config = dict(
    n_layer=9,
    d_model=640,
    n_experts=96,
    experts_per_token=4,
    d_expert=64,
    d_shared_expert=320,
    activation='swiglu',
    moe_layers=[0, 1, 2, 3, 4, 5, 6, 7, 8],
    router_score='softmax',
    normalize_top_k=False,
    routed_scale=6.71,
    balance_loss=0.00225,
    balance_bias=False,
    init_std_router=0.0209,
    lr_router=0.000603,
    n_head=10,
    n_kv_head=2,
    head_dim=64,
    vocab_size=15976,
    norm='rmsnorm',
    norm_place='pre',
    norm_eps=1e-05,
    positions='rope',
    rope_base=48500.0,
    rope_fraction=1.0,
    qk_norm=True,
    attn_scale=0.125,
    tie_embeddings=False,
    parallel_block=False,
    init='normal',
    init_std_qkv=0.0453,
    init_std_o=0.0,
    init_std_up=0.0453,
    init_std_down=0.0,
    optimizer='adamw',
    lr=0.000829,
    beta1=0.95,
    beta2=0.95,
    weight_decay=0.46,
    lr_head=0.00675,
    warmup_steps=273,
    schedule='wsd',
    decay_fraction=0.445,
    decay_shape='sqrt',
    final_lr_fraction=0.1,
    batch_tokens=131072,
    seq_len=384,
    doc_mask=True,
    train_tokens=653700000,
    steps=4988,
    dataset='wikipedia_en',
)
Below are experts of layer 3 (counted from 0) of a mixture-of-experts language model. Rows are named router (the router's row for the expert), gate (a neuron's input weights, with its number), up (a neuron's input weights, with its number) and show model dimensions 160-239. Each number is 500 + 25 x the weight over its row's rms, rounded and kept within 0 to 999. Numbers have three digits each.
Before each expert's rows: a language model's description of what the expert responds to. This comes from a sample of Wikipedia text that the model never trained on.

# expert 10
Description: Words and pieces in biographies of scholars and research institutions, such as research, -ologist, -ician, Yale, and She/He opening sentences.
router:542516492528526494488490496455526466489503474528462506488486466497484504527491489482497499530491486477477503534519535519526491525501490522481519485527488473481502496460536470532476443523514466476482489488532500520482494522492490507501488508
gate0:507559551491502483493539471451480495503428463490529476455470480537530472519525523524470503562469506533487478524475533508514533492506474542474453511470509510467531525457529497488484476481500489468507473512525477501475487506507496528516516458
up0:478475464494479506536528496495546492453554504511488500491535517543493534492506511452557487490492501512481507491513511494490536487481524512511511482562517512512499504471503461493519485491512445501516505464536494490468529502477464500496478555
gate1:465495505492487505472456473540501506543447465469485504487453489467464533522534483501527554473495497500522536546474512524525502471503524536507536441491515491475538504500526460533502488499493460446459539523521496478497509522463480480471505549
up1:545445544514511475476471497517502485502460470501516512503478481489493530515515468531503488475494499516469530549468489475505495481450517552470476480524509521490506480497551470521470448541488491478464524516465541463453525490506476523470477530
gate2:516510489503522507516495504463508534523473484540476501482512515494465544482498466501510511528460504473499512475552518514553488522514524528519482476463534513524499483486508520518549501477499569504485474524447487527499497511523529483509518510
up2:473503521496476515508509490489519483460480520491517490488482505542530494512540518471541465484531523502512531494460464492501511500471513510480460535503457476505531539525521491454505504474470525460451509476523486473462514506472439519500495479
gate3:502482538506492514453520459541460503478484495500523503464523541504495499505493542476502467520543544495486512514426523508509521517518523528540513522484467469538478499491445499477552492500493507495509454541502506447507502515572474515514517455
up3:464520534502506500469458510499497509541455492529523447519497458483488498506503500506464487494478468488473490464538529503506543509509504499505493498471548520462527520493533522536480486519490507532524492506441470485477490540515506510493474499
gate4:535484542546521494526497487493506475468490517512513502518503529501494512497526496501472482557503465495483525519536519454523474546540502499505492489467528506540484515523517462500483489523497510480467500540550488481484492479505521508507553524
up4:517495529493519482458432480485486515478482524510529435470538513497518492461493506487509488500471463484507539498509492495525438474479484467509469514500513480482470497496467483500499490516503517461478515449481512524478473509514492487524488468
gate5:513460515506473492468500506490493468506516512506495524488528481548475444493508505494516467566480509512501488493508488498515542489527490548533489527541512473532486499520471484491543493510489497478445484456471512511487514465532511508523484516
up5:562516473475507464494483526495496491499512486480517515475535510487533484500505459503478524499473517508502526505465511533476489505493531484516522511473471518490475514515546476526522486440471460486483469525564522509525493498477513483463505481
gate6:507515475495495486512540467505531507509557501493470487517448529513506518462503524516507528512512519531475482469486482498483484524526484461466508531501521498513472527527514521468451486492497503506520497490517473483501500461446521494481503544
up6:505492497510487508496523492549496502509524524538447497478543565444507472504512540484480507485515498548458512502556474499515483516463526509446515498510488507473510527506543506514469455482483519498495499500502480485485502527528471486492496495
gate7:492482537510480497501482563476502486506479510492498494496502480484486489492498464527465491482486466479506519511494530485472470526463542528484498477500507494499483454520499508508488489515551520445509487450487493541519496489483474496526491512
up7:506520495522496508502503498476533496520512539545493505486519548538519484502468541493487528487497521520485470494469460529497532508535484504546494525508530519521491515527494474504501481509487524528487503556480501497454489534542493530482505493
gate8:498523501511501541508531488451521503523489489532473498516466522456527511474503437492463482480501503516499467485451467483505476535478491505480515530507491524507512474484482495482484418490529505529536523431500528474525547487492526514523524476
up8:517481533515516520451482471486500496509429467507505484548485520508493506528500513497446527473510537550489508502471492486505472517557461497529490536498529488507462452537502521489498490519482498543546533500481499497466497524490462528526519562
gate9:520483582500493515506464516497562475521542499472533482508538535523503473507480501483502494533470491544519534470506513491494449450463523489529468516486494529498502509498491490513477494502494525442511471485520512531508481507488475453502507492
up9:468452480505501507539499506489467489513442492537477480471486483475501509496466499545514528502524497523516452497479479498488552504507506515461507525511510473474516491532521492497462546531514508490482517488504531488512492485504492512470484488
gate10:533501485525543462495521528488505508504527500453427544468537507489512501470498477488487478510530476486496486548500510504519511456475515485499539567491478521524474483533490500498485506533563485447498533540494473476506465509514537490498491510
up10:519535471500497455496525480510523528493456507551530511494496510543500456497557482516542521498529490494486461496490547552517449499507534465470547508463499526507458512502525501535483512521505501462473526515498491507520479484524532482515519510
gate11:507506470498485514465482466517516539486489500499528474514529509516492476538532492443491545519482485547481532513555524550508456519536481512520486506473467477458495524498476467518570493521510523497511501532519450520490504480509475510487530516
up11:490505562501521529537514480515468512544459519463494457512500480498520501496487460487476505501504501496509490456537489487500512474531475464519535545515528511530530521486510542520488465520489502514504522445471494465463484471496501483496514516
gate12:499532499500561467486434507511490454506501506507459474457480499470455497479486551504474481488510506496463487509517433494512475503556485499461496482493502484487487527476465504529558493529466487512561484513512509498497473519500499532516470501
up12:497498527528514495509516541521497456516466493474471490521473506537489463492499501496493519504506521489477510526509520482538535484545430488478510479463543549507557486475528461511474482528505525462506465546501511481500498513503528466517504508
gate13:517507456504491462525511488529486479510491513459502481500520496521466549533463470525467479498517511479515485528533491505483454528519480481527465493465445527509500505555535480468500519537486545539501471497535498524499509451468513505507493488
up13:534490511483499484523520508474541467511491516530495496486494547474542587479495468550479452499480512535501519471535511498549460556498505531544525504529441457527461499487482493543536481503482511538538503507498489483478524523483468532526450517
gate14:479505479515499507519478512498532512514489482457498498553475477459506533495499522511527523505485493577515468518478515511507521517477526475508519511497493507512491515450495498490473515523530465522498431480494513511474531484536516540488502495
up14:483475524533480486527495510497485486446486480547484502479521476497487475465490449483501471493468489515482486502490490493504493497504483510496502516509500436520529468521534505489569483451531498524476494441487523508521510489501534493450513471
gate15:473539494529483511514513498470509485505520517536527466477490501523495482509518473503473478519506483500438492480502486533483483513491526494533507473503526562509483514517525503516498515535482535471511504469515492534482501506483532509492505489
up15:549509523482557511462523524460505499465552501495484474492486452519526489503521503482480453530505525563498485488472521476505406519485457475472491500540496478571493492516523484485488503477516531486482529471490480478472512478505514477501532522
gate16:503490531507489526552527501509505521523529437487483503486467529502503475514469493499516477481514491482461473508492495476500511481541507517484478502548493517466479458493526486523533531501511566458440508475477510505525500530474458512502507497
up16:497494548533517487520511501499515487500541481489488510470515472499532444492493476500526487436507505479498468484502466500464538467533471482534511497523498486472484524480510488467525491487518499497496534489491501552544515472475478497498493456
gate17:540505496468447469496512501476518525474498459486488508525464476503520490540496490496526488491483473436491516505486540488480496499466502469515514460523501528489524480488520471495518513468542576529529427531504521483476520519492482484509465475
up17:527516515528438491513499522496456499461501471560517492529548494516480517463475446472484508505520499508520488500480537470482534511463511511469524503535482527493517494512496501547497482520509528516444534460457509516505500532550488455493496477
gate18:479479491512486522547527537507478493515469574491492535457519469485513471506455474513529504523481471453505503518538489497530494464490484497478525453508474491471465480488500454552541487515516512482521519472494524513524496529473479500503523534
up18:536452495495496484532540522474504469537504542525486494472529427472482448501503467495532562526483486477512513520527515507507487423506499502483500542500495501529440495470521520518515497521491502468498457510539470548514484548523512485526513503
gate19:556522483486509504530498478483522485483503511492481488535499554497559457511502522483472501520507506538494484489505498540510522487482505498501508469471516465470507494540510491515477461488482514482500512500439490529528465499527495468478533529
up19:504481516500471474532495450505496490479452494480524504440527490479474495523449477455495482492488513524436546471496463506475476537498482498522536499459489454475505517521471510484502504453474514532490578506486482511496523547473476515468481539
gate20:505523452474533501478498472499563503528527509501505526510508514468470487455548493515524476501545488498503490492518489486534495544560549501485498514509470537515480491484532488504476514501519513494519465473497491512475490528523499474524507502
up20:502535483515467454516494526471487549516485534519521496503503503503473533521486459535470546475508499478449538479542499492489473484487501507479549531441448494479444483536543522531486506478545512492473486484481508494510509506466521489516502497
gate21:492512484496497516512531467507501407490495512498498538511488539503506524493524452545511470506489434529518477457479485486516500455489471528510495506473540510507500514492484532482492488477520514487460508489518456532531489514467536486521462476
up21:525498530475523445533510519501429452517508458513520528504506530518531498513506469486504484501520503517446443496442521480484485520521436530533491503513560496502494528473548523526496489531544518487485521496528470526517524530502496519534492513
gate22:478490481519448473550461522485459451511526503502501541517568497521506483550526498490475495522480512526462475474502512514482469546530547527530545524522494505524476526521456520519474498525499483450484484510487513476557486511501509498454494478
up22:514469483478488499532484499478472493477513433521495536499535497512489499536506508511499509546543494515482469488497545459455476540522515488545506484498495471491532515488473473534508491539499466479519457492467492496521505529515491510491483489
gate23:510513488467515494459489463498501497502534505529506484522559541475506463487498484506501521518525457490489453536447529496519533543493454481484468520476442514480492509430502480564507517498532488477461507482506493522511475493519501491512539493
up23:462498532465491498526521516473523518489526501471496496502476470498448494501492498476509511465512523475492482470519502485528509504551536496501509478554484500495486490522522518503497475515493498481483509502497498531512534539422484525494474527
gate24:493479516520497511507503494546502503519500490470513472518541503529537529494476471527484526510535535469496504501500471524513514488506483492539499498477499483468515486508482489453504465508511494511503510476480485534490460476475535538501493533
up24:512482492524502527474536474540535523495485495510509453524515494508528496479487490489478528501523524510542524512511492511491496506464480467494485470494491462506479503527493460516519472523477525516460533530531492537489524451499514492542519513
gate25:512530495503521481499460517516469513517532463496458512541499491493459490510471493549507491493491507490510531493512521524482516468518454456484518482511513525499518483496519527499509463500486500547493489553507519496513514499539491537487515482
up25:491500469488558526480495503541536473546522458490520527458510512502499487502516462522500455483479519474499522495514527522509503493520486474466506495517502518494505507508475478514506513469486477579559484506534505524518465496504488522505533511

# expert 24
Description: Opening parenthesis after a person's name or occupation in biography leads, before dates, plus See also and mathematics or physics stems.
router:546483488515483488513548515468516479520534477490534511488478487504489514489509523471481486459520521489462516548542551517510462505478500506464511488535526485490462520441508488504512469513523485473514517482496490512475485520484500504488528482
gate0:471537518496513529513505467504489530507482542487518503527543482472511485537516453502503486571512490525491492508496470504508484475488534481457496486529526467492468484533529502488475469467502513498513540486500510520468501482457484493495496452
up0:533536513459487473525506532444490518473515487526445485477503506479478499507453544468492530515473539518490493475505460500526513484485444499514515512539456545503513513483477513496538465487500479519542485475495502487487476542473519559501539483
gate1:517477479509438521443510518483479498499472473488491547523478511490550492460507513488492517490453542520483509485454523493491510509485470491507503487495532502494527516517483500476498470448474499496461502486553530539482488491540468477498481467
up1:489521534486552505531509489551555517508475575495495491493501509511486504494527449537486466513507463502520517510527485481500499474504511542499487488489507453530527504491530543521481542503504490543501504520480449480494500490491564479469498519
gate2:492509488460516494499543462454483508518521528563537487509466448482534506553503532491461525539492516486502534509508533491494537500510511521530481513494521495469517524556495471553521516466573536485502482468482507490481495534457490528481514495
up2:495527520455499495497488532494525517526500497503532501499458477514502476548508531442526509455483482493513577498479538511518553476497501524474487499567503521486528481483472511524517504488527509479521517431462488499480439533507432506516522453
gate3:512536487465518519521488527478549492495521463521521493501482498490503498480490469447512507476520524526473476501524488518524534482550446494471505489538484536478469507491535478507540506451516459502539489488483514538484536487491477490477438509
up3:494501528514491484457465497568492512554496526478499461493514482533499529489476499520472547465501534464520483503524505487474524467461473502489497527469499534507499447507511518478501461515541539541466520540444492475452504505477523497514526490
gate4:507509471487533490507471496494510495517477514482514528536464447468498514490511492521540534483482479470532540491523504501504474475454469493493474505463453486487515485503488534505471521510537508530512514467491477533472506510492548499531518529
up4:502517476503501526504474523521429489521504553517520499486524547493479519493481487503540538503468501482496454496513556513524519473493502532506494510440542483495512532518481492493450487509536521464483486488482510482557491547424497494480512468
gate5:496575479510444519480486521539478542461525526534517462492486492500498490514520509496521519489508462507482553500505484496446497524492470504515542513500504474469489506511463522523512516501513452490503548535491497516491503512515506460514484496
up5:482510521495505516452510508491467543505522523526498444506518465510493485536451504490496523447497522538452532496516476492489473545469474516473495528475507479487513512514463505502522487516488507524505535518487510484474526488515471492548475447
gate6:535503505484470484494495507493491521488527488455502474477483529530472517498485535528473514450513527468535523489516551520468445452505505491488484494517492517497497455477498518494530481495508552467520478496507497477444516521482470522474490474
up6:492508505521528514528529480560481450509478515508545477509534492504530493499510535528461476507483480477473484501507562523523493491536484490492474497529520471543511541500532517577502517531530469518488530492472521525518508524492501506469477526
gate7:540488528538501457472523496496490517478500523476536520477499475485515539469489502466552501563511492553529493514542528466505464517482489536519471443524484529516545535503493477516488449521503543475514503503533527517496530562509507488510494485
up7:490511507527515534542493474485491509474506503477542509485483480482484483509474507507479496487521478513549498487506483482482477507497520499518483486493502525502513505466506511484506503478511483499506496488486502502508480504484543532526523520
gate8:500480508543500479497522454466471499444522479481511536455462478466464506502499501526520503492534479497480510522536452446442484469477486494510511514506492474504458487467459478457521494524526517518512492492487515463472533512491510519469496490
up8:520518494471520505500481435438497488479489457489501530477527475479476524514495503517459493538498487534491505507505460530469519561479456484522480524456476461477473519504515470514502520553471465502503519511565519481509531483506548504512507522
gate9:526513523524456454474521464495495553474513485519459465481490514470477465536474483499506483509499541532467514538475519468435545508490469518478513537486501476525483509519523526472483512479445486538510478469547523481528535532500516489512513480
up9:496475487548527481508507496507497521497510465479497522475528508530509525538518474510522503458505524424478516471501511498500465507508479538482488486458494524479492447488535528508475487505475545496530529528536510505543518511509460549474490538
gate10:496466464505463489511490487461486540497451478478500486527470500465502476454500505522470543515494516512518471483501488517518490489493476476523482477444496454468479500525471504545440474483484557500476491507478499502496487505498485530506504506
up10:513551503468496494494519514508504480450521513511462486510441497484484480515514531495503509483500474477505519466521527525523511488524494500512502504481472475497551498437501505540467525481508534466465484492490476500476496529474538516504469519
gate11:489503470513489479492469509528493568525470488476493518536463523524464537474488466496508532497469484531476578488443509504494473482512466499497488491529502522522504485530483503525527463461499482535555493495539508530511530491539431457522546485
up11:493466498518537500469495509511540450507536497509494464395500444495530478527527462545525477515472505520502515478498502525561462493476518502499497465481554467506506470482517448457459485481506539486507454510495478478506472499491538538515491543
gate12:474526510482500492528531545426496509508509531526515526500522499526505498462445481485507509536483534497483488524503504511538497499510498508537519497502502501523469509470480471478520473514503464487524505515554505505495488505495521486491474507
up12:475473523486491499504493462515505523480487533528481474502551471475511502527484494555521478447473523441513567498475494487459508512459493506446513515501524492501494495533492488524513503526490531478491544508498495446516592487519488491469503453
gate13:496499494520543480494529472468509465555535481531477475482458488460495476508496448508484531465491542534466519460470524516435479494436477520514545548440524471498513499483502483457501479488497551505497527528444510500466460500499542499500504484
up13:497503483503508462508540471501524482531521506543501509471474502500569482504481468480472499522457491514468480504518514514491492539491530507549550509491499435474478510510523473477517501467476501542513486510436496505502472465514535540532477482
gate14:538472501512521484501484538451446477496526522497483519489500550544446454477486512484478499497515487463496480502537513516500476516503496475541476510494492537547512487513507485464515484498492505497506506550516504525536537540526484501470502504
up14:502449533543520527483506480504522486488511517521529540506505507483491546485533480520437517513488519489530497469444480508504482482450478476504570507497513490490509499540579558493489486538478532460531507480492499520587504472541480474494488500
gate15:496491491496478484517543508487507504517518485529524517491492518506443526495520519503485487496524491546507496509527457471567537511473515499493517512473531516470501480515490492515460471455490482502498536498475515502521473477491504542519530487
up15:518519499483472516506513497489505485464452478490490475507545478506492508507454508454466521486530511551495513502460501519444491524522555478503469499464516511471484481518486462467479534486480540504519486487491458467523461475486537497513489484
gate16:505504475475541519503523485508507498516506514487519513524490498460544523497502505484505485489543526507509482531522501507510532471534537525481497461492503478503503497513537435550523480496494495504465472483522514513490483523425462473491464535
up16:515546487499541509530495483517497482495529498474519519476531500511505497502521469504479512496542501518515492483543534497477518500492502525490472499474497512522540495469496488504502487506511521457438489480537499510499482495461499461502520555
gate17:482480449464531503499472465556489526486477489483502502513445484526504498563532444497477504515517508498444487514522468521537508545515550514479539503515501463486501477487556487506541491513509505516486511486511528522476542487472461457507488463
up17:511484490452544466554504499518502528477504498470502491502461488535473480573510492436511505514470513533467482502517499475511501538482506495484507464527485504502481488479525464469526493497494496513535500526477539532487560458495490494492481473
gate18:512509513482528488502537512537539465518501489494454480495472525490495497498506446500475490502504516465465550534506488491516485499525498464503507487531516553451481493501513469491491531538496542549539497489480511447502478495482494468514512497
up18:443474491524482492491492557544499471483458504491502533496544506515509478495542527551480463536507428526525527497442492485497486485528496512512479486514532519494514541512487497439502533515486520502497502478437486522505501474444478479529522532
gate19:473524498479465496468506486469458508543508486512501499481468503477499483457486524509487486494487491537488527539525541499453523483509504464497475483456485450448549497508565467471522553464480511458493478489493488456511511505497503504481454490
up19:510490495453467484503505500506478476485513508495483505494471442468506478506470526493523491498486480505502562517520519521510508491512538481518523497485471479492505526494548507536481514458504511432513509471472487525566492474524514480502528508
gate20:493512497500513487547517497516489498492474446520520506522509516549478463488517450480461494527551471499467497548480552544506499526533520481501517463501514504503529515515515494501520443505446491504456499542501513506450477522442496530524513498
up20:441491491478522512555497489498503517467515490537499498531491480526505496549555470530460501534510491513524484479528492493488501530514488498495526459461472498443547516485507449514509450505529471519479485503461502484491468446482499536519499518
gate21:519504495483497492523473503501460504505504460520500487511565483484474505525459519484466479478552487480451490523492524510467472469503523513486535478465525491502482485492494514473483454494515515451520507482498520508511485540549470552483486516
up21:529466496547523502515489496466482482508516511512488524499509530478532507521462494533551468459490502540527513519474531539501495544526515501506523506536503551533468499530509506518473520503487526502512480471534486501539482515486538505506498529
gate22:463452517522539471546489492483544454468515479554503505516489488509502529546513525521507499509516508525540516496503481496530503494513511533507481520463504482490485503524523474520490543506494449485489495474483502464506470425496524512477513481
up22:481513500496513486483514516488465520503493488510477523508499499526513464503457491451515435497463458509463436506491514517454519547454490504463484481499501480496502546493504419474495484501493524481482463501520497543518540470568510487503489502
gate23:491545484492482537496503496518518452519510501500495512503469574498490515512539480526494539497519496498483519509528488517516481533507511528501467486509549510507527474511514505514467512507471519510500498511502477491477486499505529474531536494
up23:462543493521483530521504475482512520508479495442524439476493516495457499501530475517493515449505468522534511502485511510539516485513494525563524494503520494480491480468508484545459514539512523502468520512513478480470512549464527485512482502
gate24:485488463501510513516498474468480531485478504505509526506511479481531495518485503506525442499520506510474487537537537487491489525504457487480510488516494505539477512478510501482479499504536505476530490554524472502511478499543497529503575525
up24:491468469518537500499504507503488502508502517531563456509497493454487539516485551543494534457474533538480509544526546516501524505499512523480509462526491496504459460501485447547534554520499482504475485488460532550476476476493480532466464493
gate25:496473465463501519472509531529490493525473508486489542504499538520520513492500462511459493521506421479476518477483476504515486485459531503495518496475506480520494471501474520482512507502488505500442496565512461530525519538517519466495518506
up25:468485522475514481495493474494488472486529486518508517512512501533518505494556475492483504501516522539499507480495521509502487470525500512498514473478505501479484528507552447508479502535492484515506494457505523504462469500490477506525507506

# expert 52
Description: Words about railways, engines, aircraft and roads, such as Railroad, passenger, hp, turbine, multiple unit, Highway.
router:530531524517492497499479462488478509472511524500492472507501518516505474522524480547476512483482495491497481498464500474514453502513501494566542517482478487504493523481541499500480447542453503467483477492487489478463462542552519525510419499
gate0:514522518524547526439502512491487478534466531480511473499521476539507481486538529516478485506492483487469536512489472531431483511529503447507559485524473454510482522508506481502499480545500497522509493514496487492488504467470503476511477483
up0:489500502506492501483474513516478487531490498501524462520542512514493505505503484549514525474504505503494481527490508494508496525520480490502519508479460460496493485509472520510495544494517485540509459529486464474493505485497497491502501474
gate1:500518500475512517503535509481495489537453455513514539476558492530523491472514479476531529481532520513497495517492488467506489504562479472509468526537435522497452486507480556523526469496510488503537501485497488498521503486439476508538489471
up1:516484492484499500467545484506485536540484473507533485473526534505503527512512473499483439509497494474514516466504494505480453501485543522469545505480533531523506515493502488490492506528478510529548512467502513488508497511494457488543544495
gate2:526527493513506556512521470500501462438553454481505528464506470503508474535508503522488487532578508510503492482499508478512494496533470487512476552517487517520520513488501447495519492513495527522524510514510459467494449517509508504470462522
up2:517539540481500495526529514492436497471501468503526532448547501514527457504500467515464508520528511513477500502503516479489478527514480523545516533483501533502456486510530507547532479516438558516494470473511458454520458504500511490498449501
gate3:482462475485493510517555514458505491508494497489472508494503490455500522519536527507541534512511495475537476558514502498510516529533489431573493489498480454493470460474482496476464486486470501501487472495494514481566520506510490479477463487
up3:475523488475495499528516510464532516460467525471515499507494508497503517516486524481496503477517526498464472545534480533513491533462495483457505537516488471481468456473531521503486503479492481497482481457453541489540499511464484505492472512
gate4:518538526516525474471509508461525506458477495465464521479521507501537476465533485510489526475473530493481464483480485497494486536457492484498453501487492499498485530512501516541479517538539486492463540476494459489504511493465454510512504468
up4:497510465493527503510516476530469519489537465538479499462548510508534483495531514524505489503496507547509521435517520473481527502481479493513489526549508481508510466454453473494499487525530497532464551527460498441502502526485521512474466546
gate5:445516519512438537501503436530492489497511477521498493500510471495532496492523499516474479521492514481490518525482498511492489481496490496483494485519493500477486472469517508484463489552524526449499525486486504490471505497479540515495473509
up5:472530483518429537501535495549470513489483478494532522512517477496537466458488538518525476513477477501486515484512451517494528480495456456464516472502503504479473489533479494536536472517499511471456514476471525503481495487503496515520496522
gate6:512498498520441484508522493482487522483495502484519530479537520474521486499493504502496519495470522462480532510515519560498494518482512485526510486490481490463523511504463451512482495533498475448481537506507546507447514502465487478498491516
up6:513490536515508483485504500519500546482511500544536522471511509475500442502520453507480500490502508544528529516549497491572484516460533477502499485457511477506565505476506525552478467506453503473517488506492524530490489507468532472468500484
gate7:503506495470523480490503486471523479447504487482501523494504465522503491548500518482480496513479480482508483483506512487439448544492504524512510503511485507511520468521520505493497504506478473509490477501477531516519519482507481519468497464
up7:504508498573497467512500517519469498522500537510495491536494489486514511487517502521522510469500490512543491545513475464521506488502481490542456499486510503489465533501469532488498481515495499527498458474507510512516506481492501513488513507
gate8:531508489513494532498487427509502494481497525515504475504484490500462520505496490485483525503555554497490516450529467489494502534513501515462492507509539516494524465517532549497501491475487519467489505522567509444491484460530494482460483494
up8:457501481489515454503510545493490471521514456473559536547488481519457509503484494505511469481465475493465461484505464473457501508487500525529496485480471482475504462485472504491533525477479501551485521471487504496525490463459521504501497475
gate9:550506503459470510464540513504478506539508483507491477517495527504476555524475467520489516476494492512478508492503526469585496516477526489508464520495456477480543521488488492532522526527564486475489477486461536501501491465501465483557494509
up9:497496546520522503521501482512463496510527498495519562480524461529522447501540519481504516529529517484548495488507520516465539481518467486491498485490508501557475472477486462506489437491485455506470539487498535496497514507455519480482521518
gate10:519473527493490506483449534491489502539520452482482497537521553454521511457482462510465495544459491494509559494522498486538477500472510513502516500464448492504533504488455470501508483489484449441520497520509475528480503541526463486512491474
up10:561532493490494481483501474492495509450504539464513521479459493522520505505546479473547516514518513488512483523487484499504503499496492507472489484482499510523488526474543488514498463528508528499494486468514516527509499495510475530490498495
gate11:505504535474489487514532516488484507497486478503461523549475505475515500552453547498470566549492533513502481517534519532522492519495510478527515478454475453501495510481502465460498488458467503491521497550463502537486493529486533508501510494
up11:457475474485527508515518463483554467482537543458492451545455492481527492508455536516501531536536467468467509476536481511528497510493542537513493453524460526437461481482540520501469490470513514482489495500524462518500539517455510510489480490
gate12:455494528519503489483490523535486479487541498502520510478524509493467452498526466529489451452517492494502468488519506509474489524530502481528536452466512527532536498557493523469542476419502536509541546481461525507504487487448509486495516527
up12:478502524492503516521516505495491493493537470471507525453504496484496445502542501559487494505469483497485485498534544495529491477494522470534525478498486503477536510505421506496535500502483498492447509524472494520459511490510470491505499533
gate13:513472503454497480518510505501523479493469504485472495496522507500489499516497534476468467537547482524474508506525460529539462533501559495539477510488463476484507515517489457463477502470478484489493541499458453522495484541441499483471483457
up13:437526483512517519480520493522525492480512477487540504470492464525497461494571541520540513496471505518496506494497501468473526513486463511492472514541529510508477512499510491492516487520507532478487535498509486477530532492549488493514521523
gate14:552477555470531524482466479510504457523473460518516531545526516504503488505514488526493508502504510470514510476502475504499501512473465491457531514491537517477513515507499507455515566468483500422517481507493519520513512502476463504485474499
up14:532456550525513479460460490514486490498508469526537556547454524515449480468536502489531508481508484511474464504433477478518552507533490533524508482488489518499507563470470532495506548495504519474506504458537509557519511519517490510492489479
gate15:468471511493532534476508448526496512464507504470463510507500498479466458500536492521511471531491489494517552470505498500506486497513471477491518472491543456484502520487517498482513503501464536489526468484439440481508540474508456519513520484
up15:509510496509504504465507513494497512501474442507454522479499504539552469480514490518464500500493497464514464524503561480479546504496508513486482452531511526491521509487514506499535474503459532496490520461492516512493516533527522524528486491
gate16:486461505488489465508510502493486466515497555502489475484537537556539506521527469519492501475461546511471488476468466463496531493475513504541514509445531454504520505452487487500532501510464507495504480517502503487550524501525508531511497477
up16:514509497520506507479477519540487553533501451516523537486464493461478491461487512476484484492518529488493535507531537538522489506491479488456515470487491516489476514534506535509503500489532507473517496491481488540435484514515441442492501546
gate17:476439515534482472518516496528457479483484497584478529487547533503549502475509529495466481502478507500511494480459495509491478507479511509484524459535553479520514512513510508499514478521466504523507511506470556514483518511548509544511494516
up17:446525511528516491525507519582485487468535526525466509489500524511507499512510539495477509554481514531493500466443495497514489499490504481455503470524556455506507504511500524476535462479534474541490509516473516479468506522513517524537470516
gate18:518504518461516474515513519512492482551503487520477506522540510483584515478493463483457481499489511518521494461491555521517552520522477517531486468476458492476487515501464496491477509475455499434512511508496479461482510531500539501506489484
up18:521496571548519497500521499504500480528486515500521526541488520485547541491495520519483499483504519503501507519500494477501526522515470532524504489483478504500476517511471466478485505477452506457473491533488489440490507502498513477481488489
gate19:500496520479519517486536453454454527521511497536502494506513523503506516493505508506493546496503507496494479473433511486509517484480512453488476535480493510524514520466524519543511489512512511535474459468450501534526516511504492500494511473
up19:472506522468478490464519504496510477544521509489501465479476497497496516511518495480498511488539515497455526464457490501529523514507537536527495503479546512497501536497490501498473517501468506483471499512501479532510506516510487461493463492
gate20:520433525489478467505527513474508527542526470479500517490509512525530512531461500510498460514461493500473490489530493464533487527515512488493547502506456558505485482494505485518492521529496523452506429499507507499440486494481460533537503573
up20:506491447497519517487497493500511456510551465516530523537509493491510508478501560485476465492494475514518507537539485534513535527464544517530514523476466531463506526552502494455523490506484489556503474531487525488501540484540488503530538503
gate21:475448491502469509474550528514493502536511451519472495521521516499483513478480489452461466527495491480508517463499520482523482500512502469471509446474570489472481520524470504525507507512470505500546474508517464525467549495491472443528502510
up21:488470493533480513501479506542459522568480493513507454551533486509482480518507475487471516469493451501530533484524504481514488507509535462504488479463523483504505485545503516514481503495491452480541517519505482523507502450463501507479494509
gate22:523517519477501491495495487501489464504489479493520476514489524523465513501513493532512527502509473521511506481501471487496455494504506528485509516514525500517503423502517519490478488457506531506544502496498491537482532523478495494492494479
up22:516509512545479479511499499517513450495530524517531461510469566534450478505538484508506510507493467465532496504512493507526487500517501520506497539503509514480496479515480523466463495488510515453569475487520499510520522498527496477492475502
gate23:541520502505484478486445514517488490503539498508498513517506468526491488502489503545543455523490489484531520498488476531469507508536479510507486495530533449523502500501509519493521528487502496552508497486512505528439482498476523543481508488
up23:492494556508472460504492492498529501508537495463473498523475461476468489500509473502507498552496507518500498513526510530465506478529459489506534478452524485498486541480511470479511521496445501518540473470538468515498464465509498527534499534
gate24:522503522511522509483512485515533489489492522452498508520467499501499521511498499487520489486470500493572491520470486514483488534535506538452469492495511510521497473507539503526463473463511529514554526498490534494519483508501522477508529527
up24:439457488492460522503538499545520518514475450551523491460487499507508489499514493497499454485495485519477546455500483509482518490468484480528522454495474497479483508520458540483538546486505501521462510525470491482472542512510509479532507453
gate25:552482532471529543523559477488517456499522490492485466532558451507503513508460507511430503513511517534467487504558498478497510536504482517522521522506464468501467460499509513458507519496484475509492483496456510504458514533482478530489516515
up25:526475538519478482462443519503520514468480460504499509481475547496499503480535482500545461483467493470502526453483525518507483456470527488505499503526555522527517530504482480518521502503504493452512535504503442526535487496503554480514520520